config.yaml
hidden_size: 256
routed_scale: 2.0
balance_bias: true
num_attention_heads: 4
vocab_size: 4096
qk_norm: false
tie_word_embeddings: true
parallel_block: false
init_std_up: 0.0237
lr_mult_qkv: 0.5
max_grad_norm: 2.0
decay_shape: "linear"
max_seq_len: 256
Below are experts of layer 3 (counted from 0) of a mixture-of-experts language model. Rows are named gate (a neuron's input weights, with its number), up (a neuron's input weights, with its number), down (a neuron's output weights, with its number) and show model dimensions 0-255. Each number is 50 + 10 x the weight over its row's rms, rounded and kept within 0 to 99.
Before each expert's rows: "comes before" lists some tokens at least twice as common just after its tokens as in all text. This comes from a sample of Wikipedia text that the model never trained on. Tokens count by the router's weight.

# expert 1
comes before: "0", "1", "2", "|", "a", "i"
gate9:51 49 32 59 37 40 32 53 48 52 61 29 59 56 40 62 56 55 51 40 48 45 48 46 48 38 51 45 61 44 41 53 41 66 35 24 48 67 37 50 56 41 58 33 49 33 45 60 46 63 35 31 52 47 42 44 53 46 68 48 56 41 54 43 56 45 36 50 54 45 50 49 44 54 62 51 42 71 25 63 39 45 37 57 53 42 38 30 47 56 30 56 46 56 64 65 58 54 50 62 53 66 66 38 52 49 50 48 53 51 54 63 39 41 41 51 63 61 58 69 44 50 48 58 52 53 55 37 59 55 56 49 47 68 34 39 27 50 75 43 47 53 42 46 38 51 46 59 37 55 50 40 32 36 53 56 32 53 59 50 61 49 53 49 60 57 51 52 53 58 47 67 58 37 43 58 53 53 52 55 56 57 46 53 49 40 53 60 40 62 66 64 58 55 34 34 47 31 34 57 53 56 46 49 43 51 49 32 38 59 44 53 50 48 68 60 51 38 47 35 52 49 59 46 59 54 37 27 33 64 45 42 60 68 39 45 34 39 41 43 36 42 42 53 26 48 55 32 58 65 52 62 46 48 41 54
up9:49 71 39 60 58 57 29 66 42 75 47 67 44 40 49 42 63 33 57 57 48 42 49 61 38 48 46 38 47 59 43 40 54 56 62 50 46 41 59 69 53 51 70 43 50 47 38 42 55 47 42 43 32 52 56 61 60 54 44 44 62 28 49 50 49 59 44 46 75 69 50 54 36 59 59 55 55 52 50 47 54 31 42 59 49 54 33 41 42 59 57 42 36 37 67 58 50 45 46 58 38 46 60 65 50 50 56 66 58 46 53 51 45 30 51 53 33 56 43 61 53 56 57 41 72 44 54 56 52 46 58 38 54 61 63 79 58 74 61 50 64 56 50 36 34 62 60 39 34 42 41 37 38 29 62 62 43 48 55 49 51 43 43 53 39 63 49 37 49 42 32 45 61 42 52 49 36 49 34 48 38 47 35 36 50 59 55 45 62 31 39 74 52 52 42 53 64 42 50 51 51 40 52 70 52 53 60 42 36 43 53 44 50 33 44 43 52 52 63 43 40 44 44 59 54 60 65 45 41 51 39 69 58 45 55 44 47 39 51 49 47 59 39 42 41 41 45 35 51 56 51 51 51 59 40 66
down9:51 42 48 53 57 45 32 47 37 53 47 51 61 60 50 37 54 54 59 39 44 41 67 53 49 59 49 50 52 58 54 48 59 34 45 41 46 42 62 33 56 29 57 58 50 60 64 49 59 48 42 34 39 22 63 45 47 57 47 42 59 51 50 64 51 63 58 37 54 52 61 58 25 59 49 76 51 42 49 44 54 42 63 38 47 62 31 47 36 62 56 48 40 37 57 39 46 36 65 49 51 56 58 33 41 47 43 57 52 57 50 55 69 48 46 49 69 37 31 46 59 53 43 51 46 21 44 49 44 40 42 48 49 69 32 39 60 63 51 61 62 74 36 58 62 56 56 39 44 52 52 40 45 46 53 67 46 43 49 50 55 57 50 43 45 48 59 42 57 47 51 48 52 62 43 52 30 49 50 42 55 48 37 38 45 51 59 48 43 48 39 41 50 42 50 43 44 56 22 56 62 58 54 38 46 46 46 63 20 57 48 32 41 38 69 47 40 43 46 49 52 38 40 43 39 59 38 59 39 48 54 41 56 49 78 50 57 43 49 45 44 52 40 38 65 52 55 64 47 46 67 33 28 67 63 54
gate10:59 61 62 42 55 34 43 54 62 51 26 43 35 63 67 53 34 56 50 38 46 57 49 64 55 56 64 40 62 60 55 70 55 39 38 58 34 57 42 42 63 51 42 63 54 53 62 53 57 47 57 48 67 46 52 51 40 44 46 49 51 70 38 56 61 52 32 47 52 39 46 64 54 54 64 60 53 58 47 48 36 53 54 35 42 64 49 39 65 42 59 59 47 48 53 60 49 54 65 51 41 60 55 42 39 50 42 29 63 51 48 53 57 60 61 38 67 30 51 55 51 37 63 65 53 58 60 62 40 66 34 47 70 58 64 46 53 43 44 49 46 67 40 53 70 45 68 37 54 34 42 56 60 62 50 51 52 43 52 59 41 60 67 30 60 64 54 65 34 47 62 22 57 62 49 50 40 61 36 69 45 71 47 52 49 44 65 41 49 65 46 60 58 42 54 43 50 57 48 48 62 58 51 53 61 60 72 70 46 48 54 37 52 66 38 56 55 51 39 41 58 39 51 61 74 71 58 46 45 54 50 30 55 47 49 46 44 47 52 50 46 56 33 61 47 47 48 60 51 60 49 44 53 48 53 58
up10:64 58 63 31 43 38 66 56 43 31 49 47 44 50 48 43 53 46 57 52 51 38 57 47 58 53 63 42 50 32 47 61 42 36 43 19 36 55 49 61 39 56 46 42 54 52 62 61 29 34 55 44 61 51 48 64 37 70 32 40 51 60 45 50 39 47 54 51 35 52 47 62 42 57 62 47 71 56 64 46 48 53 64 35 48 51 53 45 48 47 56 52 50 46 41 46 59 59 51 51 42 56 49 34 50 48 41 29 75 44 57 51 53 66 53 57 57 33 58 57 77 43 55 51 46 66 47 41 57 47 55 66 78 67 54 41 49 62 35 44 58 60 56 59 59 38 59 32 36 57 52 49 48 47 62 66 68 48 47 53 37 48 51 52 41 58 64 60 47 42 47 47 55 53 52 40 29 40 60 44 35 45 50 46 63 44 49 41 45 46 53 50 50 38 63 49 41 50 58 40 64 44 59 48 57 67 35 78 43 41 51 50 58 54 34 44 58 47 51 41 52 13 51 40 74 62 60 51 44 49 59 37 60 47 43 47 39 44 47 60 38 57 47 54 70 49 54 46 55 50 60 45 49 55 53 49
down10:50 67 38 57 46 55 44 60 48 66 51 48 43 46 53 56 50 46 41 50 49 46 43 49 43 47 23 57 44 52 55 48 38 57 54 40 54 51 49 47 47 51 49 61 41 38 51 35 50 48 39 32 49 42 66 50 63 58 51 46 48 41 66 35 59 42 62 43 40 51 52 50 52 57 50 54 51 47 59 74 48 42 51 54 57 76 46 53 47 47 62 38 57 39 39 58 55 45 37 46 56 55 46 44 47 61 42 39 54 62 51 38 75 52 63 48 53 46 60 47 49 32 43 30 49 52 40 44 52 40 26 56 55 54 53 72 55 67 55 58 51 36 52 58 53 59 36 53 43 60 54 42 44 49 44 61 49 49 39 39 75 61 50 74 45 49 72 50 55 41 57 36 57 48 60 40 57 34 55 45 44 36 66 48 51 67 69 56 50 36 45 40 54 50 37 55 33 40 48 50 77 48 65 50 51 41 57 63 52 53 45 59 64 38 51 37 74 50 32 53 43 43 39 54 62 32 61 64 58 27 47 44 46 68 43 44 61 22 52 37 43 66 57 38 52 63 38 53 64 62 56 51 62 46 56 34

# expert 4
comes before: " the", " ", " a", " his", " B", " New"
gate9:55 61 44 43 71 55 65 45 47 39 35 61 50 50 71 42 57 45 48 48 41 54 53 63 46 58 56 52 62 60 52 60 54 50 43 33 55 44 62 55 47 56 48 47 45 43 34 45 47 53 43 61 55 47 52 43 42 75 39 35 31 47 51 51 50 50 51 56 53 34 52 63 36 39 47 60 47 38 57 53 48 37 31 44 59 50 42 48 39 52 71 59 54 61 38 53 46 48 61 70 42 56 22 35 68 56 47 49 27 44 47 38 51 45 51 47 50 36 35 44 57 52 42 63 57 40 68 45 43 66 54 34 58 57 50 53 70 42 60 49 44 32 49 52 57 69 54 40 55 56 44 50 36 51 41 65 69 65 53 65 41 59 53 40 34 67 56 65 61 40 54 64 46 59 66 51 56 35 51 50 33 41 59 71 61 57 28 26 58 50 34 62 54 46 57 58 48 60 30 48 51 49 54 63 63 73 57 61 56 39 46 63 51 47 41 44 57 60 54 59 41 64 45 45 40 49 46 42 61 55 33 51 43 55 61 39 65 62 45 52 45 57 46 59 61 53 33 48 57 50 52 60 47 41 38 47
up9:65 66 35 49 49 26 52 52 44 42 53 41 55 31 60 45 54 42 47 39 45 42 36 61 38 28 43 51 42 53 45 38 41 52 48 40 52 48 41 52 37 56 53 58 69 65 44 54 70 63 49 57 38 57 47 43 38 55 53 51 46 58 56 61 30 49 57 42 43 51 59 69 48 57 54 51 80 23 56 40 40 53 50 67 59 45 53 62 59 71 54 51 35 49 48 52 41 72 50 36 48 56 61 50 57 50 52 50 53 65 44 53 41 67 54 53 53 71 42 47 33 63 50 40 76 39 43 50 39 52 55 45 45 59 45 59 77 62 60 49 38 34 50 69 53 51 72 64 55 51 55 54 41 53 43 57 59 61 44 39 39 62 65 42 51 57 46 44 35 43 52 49 70 37 49 46 46 56 59 58 56 58 45 44 32 49 61 52 60 46 51 56 55 49 50 59 59 53 54 48 63 54 38 70 70 33 65 44 50 41 57 55 37 47 52 52 61 32 55 63 44 53 44 60 43 51 69 48 49 58 57 46 53 59 69 40 50 50 50 45 47 57 41 71 57 48 56 52 63 59 54 64 63 51 45 33
down9:51 53 62 45 36 57 43 51 40 61 53 53 51 47 61 57 40 57 50 71 51 63 66 62 52 55 45 58 63 48 50 40 64 39 54 45 29 56 31 30 65 58 51 37 68 39 62 34 31 48 49 54 40 71 50 60 49 50 67 47 45 47 42 66 27 49 34 41 42 55 60 56 36 56 40 55 44 48 41 64 44 58 59 40 48 56 61 50 48 73 57 51 51 29 41 59 46 42 52 52 50 58 51 38 59 39 62 50 32 47 77 41 45 66 50 41 52 50 46 34 41 54 44 60 38 29 53 49 46 53 73 50 54 37 55 35 60 58 34 61 57 43 48 36 50 49 45 40 50 59 44 46 69 58 49 36 49 24 41 45 38 40 48 55 56 32 45 56 45 66 48 47 58 53 48 44 66 50 35 60 40 61 43 43 58 47 46 53 62 36 58 71 61 52 52 56 68 52 41 50 45 60 50 58 55 52 56 36 41 42 67 48 69 49 56 44 53 61 63 47 36 59 36 59 53 39 39 63 49 55 58 42 67 54 43 54 59 48 54 69 48 63 56 56 39 41 46 69 60 46 57 61 45 48 45 62
gate10:43 48 63 59 34 41 51 41 61 36 47 56 61 48 48 52 49 44 48 43 45 29 39 43 44 47 38 58 51 35 52 52 59 28 47 49 22 48 64 54 66 55 60 34 44 51 48 59 53 47 46 27 59 49 49 49 50 48 47 52 55 58 54 55 75 54 50 63 44 48 56 58 49 35 53 48 53 45 44 49 57 54 56 38 34 42 54 63 54 53 39 49 51 60 46 50 47 63 48 78 45 47 54 59 33 69 44 29 44 47 55 40 50 49 62 54 43 56 53 46 60 54 34 45 34 50 46 65 53 62 40 54 37 43 54 47 43 52 51 33 59 57 48 51 29 44 55 26 62 36 46 49 38 54 56 30 55 54 74 70 60 48 77 56 47 47 45 58 57 41 51 60 43 65 51 52 44 46 36 50 55 67 39 37 46 53 35 65 49 43 55 71 53 73 45 47 42 48 43 47 37 42 22 44 52 51 45 48 47 42 48 43 66 57 57 47 50 57 69 70 57 46 46 61 49 68 52 58 40 37 44 45 67 25 45 41 62 51 38 52 61 52 40 55 63 43 45 49 27 55 65 48 55 56 40 58
up10:52 51 58 48 54 58 47 37 45 33 69 70 33 35 58 48 46 46 48 66 60 63 59 56 50 59 48 53 59 66 61 72 57 47 58 35 53 42 44 29 41 43 29 58 57 53 47 52 50 50 39 62 63 51 42 57 49 60 39 57 65 42 64 59 55 47 46 59 39 62 61 64 36 55 58 75 54 42 51 72 73 47 43 44 33 55 29 55 51 30 50 49 52 55 49 44 60 59 55 27 53 49 44 57 66 55 51 59 53 55 47 52 28 53 48 61 44 51 53 61 56 59 64 61 52 53 27 50 30 43 63 56 61 48 59 43 49 50 32 45 61 49 46 42 40 51 41 44 41 50 48 60 52 57 51 71 42 53 38 50 48 44 48 69 37 54 33 73 58 44 40 60 39 43 47 64 60 34 60 38 48 40 45 70 57 40 46 61 52 55 33 45 46 35 47 68 44 43 58 53 56 48 49 37 72 39 49 62 57 61 45 33 48 39 51 51 46 59 55 60 73 47 56 54 41 61 51 57 48 43 51 57 45 61 39 43 61 69 46 50 58 47 57 56 54 51 63 51 64 32 51 44 57 46 45 37
down10:70 37 42 45 38 49 45 59 51 59 57 40 57 50 59 58 49 33 58 52 44 55 61 60 39 52 45 57 52 54 59 36 56 36 30 37 35 50 59 57 68 51 43 31 58 50 53 44 52 64 40 39 63 54 46 53 56 34 43 42 34 51 65 72 52 45 64 60 58 39 35 67 36 51 46 35 67 60 54 47 61 40 38 42 65 41 51 51 55 58 59 40 46 24 52 46 53 51 56 46 68 34 54 45 41 46 38 76 44 63 64 50 41 38 49 50 54 59 62 58 29 54 60 35 31 50 43 55 52 45 59 61 49 39 61 69 54 57 46 45 35 50 53 45 44 42 37 68 65 36 45 56 51 43 43 34 43 41 55 68 38 58 49 52 51 51 43 51 48 40 47 43 39 33 53 49 58 50 34 42 54 49 30 52 42 47 56 38 42 43 42 46 44 52 32 45 42 55 57 62 53 51 49 42 45 34 47 47 45 51 59 46 57 42 35 52 37 61 61 28 82 51 30 51 50 44 35 50 44 32 51 48 50 37 57 51 43 58 53 51 51 50 36 62 33 48 69 47 31 48 65 39 54 51 45 53

# expert 11
comes before: "8", "5", "6", "7", "4", "9"
gate7:37 66 48 43 53 46 42 32 48 33 52 50 47 61 48 47 28 43 28 38 74 57 42 66 68 80 56 26 57 49 36 64 45 63 65 39 65 48 44 43 72 61 54 45 43 55 57 65 51 53 51 47 55 36 58 49 52 60 52 56 46 49 38 75 51 33 49 55 60 62 31 46 35 53 45 44 48 62 52 44 35 61 42 54 49 62 57 55 38 54 30 47 46 42 50 37 63 42 66 42 53 46 49 68 54 49 46 57 59 30 44 43 53 49 65 65 57 61 43 53 60 49 43 43 40 43 50 52 66 56 46 45 40 52 61 63 49 55 55 48 50 37 48 50 53 56 56 49 41 47 42 46 53 39 63 66 64 46 37 42 52 63 48 61 35 47 50 56 53 53 62 50 31 30 49 30 43 54 58 70 63 55 42 56 64 55 61 47 54 63 46 46 67 45 57 59 43 50 64 44 49 33 48 49 72 37 30 49 59 68 51 62 52 47 55 45 49 47 52 40 63 29 53 63 58 58 71 42 51 44 50 44 56 50 32 55 50 56 63 46 35 54 48 40 51 53 58 37 48 55 37 47 51 64 49 53
up7:52 45 48 61 41 73 48 63 56 44 34 41 52 53 40 56 71 50 43 51 69 45 48 47 64 30 53 72 46 75 51 25 66 54 54 36 61 51 39 51 32 57 61 42 56 57 40 45 44 60 63 40 43 45 61 57 47 43 40 47 53 59 35 72 38 47 60 46 46 57 48 41 44 72 61 51 41 55 42 48 66 46 59 54 27 54 60 54 51 60 58 68 63 31 46 50 45 46 44 60 58 45 32 63 57 58 48 43 54 46 44 43 59 75 52 51 45 41 42 42 60 46 52 60 60 51 55 58 51 64 46 46 57 61 64 37 57 55 57 40 45 41 42 37 50 42 59 40 57 43 68 43 61 57 47 41 45 50 31 46 40 43 56 70 54 55 49 30 46 64 57 55 78 44 65 42 32 49 37 64 63 68 42 44 45 67 43 52 63 45 41 44 46 44 60 48 55 42 53 41 53 49 53 62 50 56 50 63 52 35 51 37 55 31 57 45 57 47 36 43 33 65 67 55 46 51 56 36 43 59 54 47 50 52 55 34 38 47 43 35 44 49 67 47 45 49 64 41 40 42 49 49 42 54 59 64
down7:53 68 66 53 45 34 44 60 54 41 41 51 50 49 44 29 46 48 56 49 48 47 36 46 48 55 37 69 49 54 48 58 38 47 46 54 29 52 49 49 52 43 57 51 33 34 60 50 58 37 32 54 54 58 62 56 53 45 68 69 56 67 48 43 53 22 38 44 29 42 44 44 41 38 39 47 56 45 47 73 57 37 49 57 37 70 57 57 42 65 38 61 49 45 38 54 57 47 41 43 56 46 49 40 54 39 29 52 55 46 43 56 51 48 50 62 52 52 46 47 21 52 58 35 37 19 55 62 59 50 41 56 54 69 43 45 60 52 54 47 43 43 56 53 48 51 39 49 56 35 49 27 22 53 55 46 53 64 37 52 31 54 49 66 57 44 48 53 55 50 42 58 58 61 40 36 38 45 57 47 60 53 39 35 35 45 48 56 41 47 47 55 51 48 37 48 47 48 68 54 40 46 62 36 45 41 48 68 55 66 48 34 34 45 52 44 74 57 41 44 39 50 58 55 44 36 43 43 58 34 55 24 56 51 49 57 39 49 54 44 49 60 47 32 40 63 57 58 39 29 52 52 49 49 60 50
gate8:43 30 45 63 61 61 51 55 40 38 67 27 45 44 60 61 62 75 40 65 52 36 56 46 45 44 44 39 63 43 44 80 50 40 21 46 55 44 66 43 60 31 51 45 53 36 44 35 49 51 28 38 60 43 43 53 53 52 54 36 53 60 45 54 74 41 31 50 44 69 43 41 47 54 68 40 49 50 57 54 48 54 60 43 60 53 45 54 55 51 50 41 38 52 63 49 56 54 42 61 44 62 57 77 50 54 48 49 43 59 34 47 57 57 52 53 36 69 55 51 37 47 44 40 48 67 67 57 54 57 63 40 64 41 54 45 56 52 48 55 43 50 62 58 52 50 46 47 41 34 62 53 54 48 57 50 30 37 65 42 48 44 46 52 43 48 54 61 46 60 59 54 43 56 51 45 60 45 58 30 55 47 29 46 31 59 54 48 65 49 33 54 69 37 56 59 45 39 60 65 51 64 48 41 57 40 30 58 44 49 35 44 56 52 63 58 42 63 56 33 69 55 38 58 62 53 43 53 57 45 45 48 54 33 56 45 43 62 38 35 59 52 50 31 44 40 59 43 58 54 41 53 48 36 58 55
up8:57 40 50 49 42 30 45 51 53 56 29 41 47 57 51 58 50 40 47 36 55 71 52 54 68 57 54 45 43 66 56 52 66 63 64 35 55 53 49 42 60 43 64 46 43 57 60 51 51 35 64 56 60 39 48 57 40 39 53 55 64 54 31 66 36 56 50 57 59 39 62 61 39 29 62 78 50 59 42 60 55 27 55 49 45 52 48 65 70 32 61 58 53 50 58 55 48 46 27 57 57 58 59 45 51 26 39 59 55 47 54 41 54 47 52 49 64 35 54 43 57 40 61 51 55 45 44 43 62 57 52 37 37 33 60 49 51 68 38 43 42 46 45 46 52 42 48 67 61 46 53 31 68 45 49 37 45 52 46 43 46 54 70 70 74 41 36 58 49 60 53 50 59 55 61 35 43 70 48 50 43 86 48 50 61 46 43 42 40 53 49 44 50 45 48 52 41 47 56 35 50 59 51 44 58 53 56 53 52 61 59 46 43 55 55 32 50 63 53 51 38 73 48 44 45 46 58 41 65 59 61 32 40 52 51 35 42 51 44 52 34 38 54 51 66 57 43 52 44 46 37 42 40 49 53 68
down8:44 60 46 47 50 55 45 53 51 60 65 43 50 39 38 69 67 45 44 55 34 42 33 47 62 45 34 37 37 49 55 26 57 54 66 49 50 43 24 48 33 60 38 47 48 47 54 63 34 60 56 57 50 44 64 52 51 51 47 52 50 45 50 54 47 40 45 61 58 54 42 63 40 58 31 53 55 59 40 64 61 31 66 48 38 40 56 32 53 48 40 43 38 45 60 45 65 57 44 56 57 54 46 59 58 52 51 52 50 63 45 44 51 51 50 40 77 42 55 51 43 57 49 59 28 44 47 54 52 64 41 61 45 43 51 38 56 34 54 58 42 50 61 55 53 61 44 67 57 55 33 49 58 52 51 48 46 69 41 51 73 67 57 39 42 44 41 30 50 57 60 71 59 46 49 56 52 35 37 56 45 46 60 44 61 48 71 36 51 52 60 42 39 45 31 46 50 65 51 53 48 52 66 39 44 51 54 53 45 42 46 64 54 58 46 74 70 58 39 48 52 49 59 46 56 45 60 40 29 34 48 41 44 42 67 49 43 53 28 49 54 46 47 68 57 35 39 38 32 58 48 74 48 62 49 28

# expert 10
comes before: " to", " of", ".", " in", " and", "ed"
gate3:50 43 60 37 32 54 38 32 48 60 45 61 53 43 42 41 45 64 42 50 24 50 39 56 59 53 45 54 24 54 53 36 54 56 44 51 42 65 30 63 57 48 51 62 42 54 59 58 49 44 39 42 66 62 63 36 52 48 63 43 49 50 62 50 53 48 56 27 61 53 36 57 55 45 62 43 48 28 49 58 53 70 48 63 54 53 51 47 66 53 64 44 44 42 49 56 48 63 47 61 43 66 57 52 60 44 44 50 44 61 46 51 52 66 62 46 62 37 56 49 55 60 48 27 43 33 61 50 65 44 40 56 41 26 65 50 52 57 54 65 64 59 51 52 42 67 43 39 48 51 36 43 53 51 66 46 36 46 48 66 50 40 60 37 55 56 60 65 41 69 68 31 56 58 59 42 47 68 60 42 34 43 38 33 82 61 51 41 34 48 57 55 45 66 65 54 33 53 38 50 56 55 49 52 40 43 46 40 63 49 52 41 50 56 63 46 48 51 55 65 40 44 61 47 45 43 36 62 63 44 55 51 40 54 49 47 54 61 57 31 53 49 67 53 48 53 32 60 62 55 46 54 53 45 63 60
up3:58 57 32 58 62 44 51 46 44 42 60 50 60 57 69 63 47 31 51 57 53 58 37 52 36 54 46 51 65 61 38 53 33 45 54 38 56 44 65 29 48 57 39 44 44 43 43 63 35 51 51 44 49 49 35 70 42 44 60 55 40 61 41 58 36 58 38 47 58 56 47 66 63 63 39 53 57 73 56 71 39 39 49 55 49 46 64 52 43 57 31 48 41 64 48 52 65 48 38 27 45 37 46 54 51 57 38 58 54 39 45 51 43 50 41 37 32 52 50 77 40 53 61 56 48 65 52 43 43 57 45 38 48 66 56 53 67 60 46 58 32 48 54 54 53 50 48 56 56 54 57 53 50 54 49 50 62 45 52 51 42 35 44 61 40 47 45 39 62 48 64 62 61 33 43 46 48 47 35 71 49 44 64 71 56 58 43 46 72 56 59 44 58 58 47 47 51 49 28 58 69 49 46 49 56 52 66 39 62 54 34 56 55 53 46 64 49 56 41 30 63 46 44 62 51 70 71 43 54 37 57 46 35 68 55 60 48 32 62 58 39 43 52 51 50 53 68 52 30 41 56 55 44 59 52 37
down3:51 65 38 31 49 52 53 43 37 29 48 45 53 43 54 46 27 43 54 58 25 45 51 62 55 54 53 42 29 52 62 56 36 47 48 58 60 70 43 46 72 48 42 66 57 35 60 57 53 47 51 46 56 37 41 54 56 42 52 46 30 41 45 59 44 52 52 54 51 27 49 35 69 44 53 60 54 51 37 58 62 37 49 41 44 36 52 33 68 42 39 71 58 36 52 44 50 56 50 49 48 49 61 54 37 57 48 34 63 42 61 35 62 45 31 46 31 50 59 48 47 42 34 19 47 41 40 58 41 47 65 54 41 57 48 57 49 44 48 36 56 31 44 49 50 56 36 71 47 55 66 51 37 57 52 64 61 73 57 39 53 50 37 47 48 38 72 41 52 59 33 53 45 49 63 47 52 30 53 48 65 50 55 48 45 64 37 40 33 60 60 27 45 55 52 42 49 63 59 52 55 51 58 41 69 64 49 45 41 44 46 42 56 40 59 53 31 61 49 56 52 57 46 47 54 49 65 50 58 51 64 40 54 60 66 48 51 58 65 60 50 40 48 58 53 49 54 48 55 44 42 53 42 47 46 64
gate4:47 59 51 43 58 44 49 51 39 54 49 46 47 50 69 57 58 45 62 50 33 35 41 58 40 40 53 39 62 50 40 60 53 68 45 49 51 48 46 58 63 46 61 59 32 68 51 71 60 57 38 64 54 49 45 55 56 66 58 43 36 61 54 69 42 65 64 61 51 58 39 55 54 49 80 54 52 66 45 60 37 52 44 44 58 40 54 44 65 44 54 37 53 50 29 62 59 60 48 39 42 51 45 61 33 38 39 45 42 55 42 58 49 57 58 40 37 56 48 39 51 61 71 61 38 65 60 56 70 41 32 32 56 65 47 39 42 56 52 47 54 46 61 41 57 50 43 45 52 44 54 50 45 53 62 64 24 65 51 80 61 63 59 51 44 45 47 43 56 58 57 34 50 34 36 48 48 66 72 51 49 39 42 35 46 48 46 56 43 50 50 68 61 36 66 60 54 43 46 54 45 38 59 50 45 39 54 50 48 59 21 21 47 59 47 42 56 59 53 37 61 50 56 46 59 44 49 53 54 59 57 53 55 36 62 65 43 51 63 50 51 51 50 43 60 35 61 49 48 40 52 50 50 61 42 63
up4:52 56 52 52 53 60 46 60 79 44 48 40 46 53 37 43 35 33 40 44 44 52 54 26 37 57 63 63 61 49 40 56 47 59 73 58 59 54 39 36 47 48 35 52 64 55 43 59 38 34 48 48 62 49 40 23 54 50 36 56 33 58 40 51 43 65 68 58 51 48 36 46 48 59 48 40 53 45 53 64 43 48 55 25 45 49 51 67 45 51 49 52 32 41 29 63 62 54 70 35 56 46 30 46 51 62 45 59 49 29 61 45 40 48 59 69 39 69 29 51 56 50 60 61 51 55 46 37 44 53 46 58 49 53 55 55 52 60 38 54 34 70 55 58 53 53 31 53 43 47 60 45 45 49 48 48 33 61 55 50 57 62 51 52 65 42 44 41 40 49 55 58 62 43 51 77 58 46 61 56 68 42 38 45 62 41 47 38 50 68 63 57 57 65 53 49 45 51 49 46 39 44 52 46 55 39 47 48 47 55 45 43 27 72 57 61 51 58 42 50 43 43 46 37 44 54 53 52 72 42 35 44 58 61 52 57 53 43 45 47 56 30 53 45 67 46 57 58 49 52 45 40 51 68 47 31
down4:58 47 46 34 53 52 45 50 63 55 44 56 45 48 47 44 59 54 46 59 62 43 56 54 30 56 56 37 54 49 47 31 42 58 65 58 73 57 52 55 43 40 49 43 35 52 60 52 21 55 46 70 41 48 52 41 42 49 49 44 39 42 34 58 36 51 54 59 54 59 51 62 54 60 55 57 68 46 53 57 46 73 52 43 44 51 52 43 64 55 75 51 53 58 35 34 61 47 46 53 71 43 58 54 67 54 34 48 60 32 64 47 52 60 45 31 32 64 50 44 50 49 53 48 41 43 56 61 63 38 39 40 53 60 59 63 56 59 48 74 44 57 50 39 49 49 39 61 69 49 58 36 49 49 58 69 55 52 47 45 50 52 61 57 61 58 51 53 41 57 47 53 55 53 32 41 44 65 60 54 38 48 37 35 58 72 52 54 56 59 45 46 60 58 45 53 43 67 64 44 30 25 57 48 53 37 60 52 52 58 42 54 15 39 44 64 48 47 26 50 62 41 46 57 36 47 48 39 55 44 53 59 64 55 57 42 73 49 38 36 63 63 43 51 43 40 45 48 37 37 60 52 56 47 54 38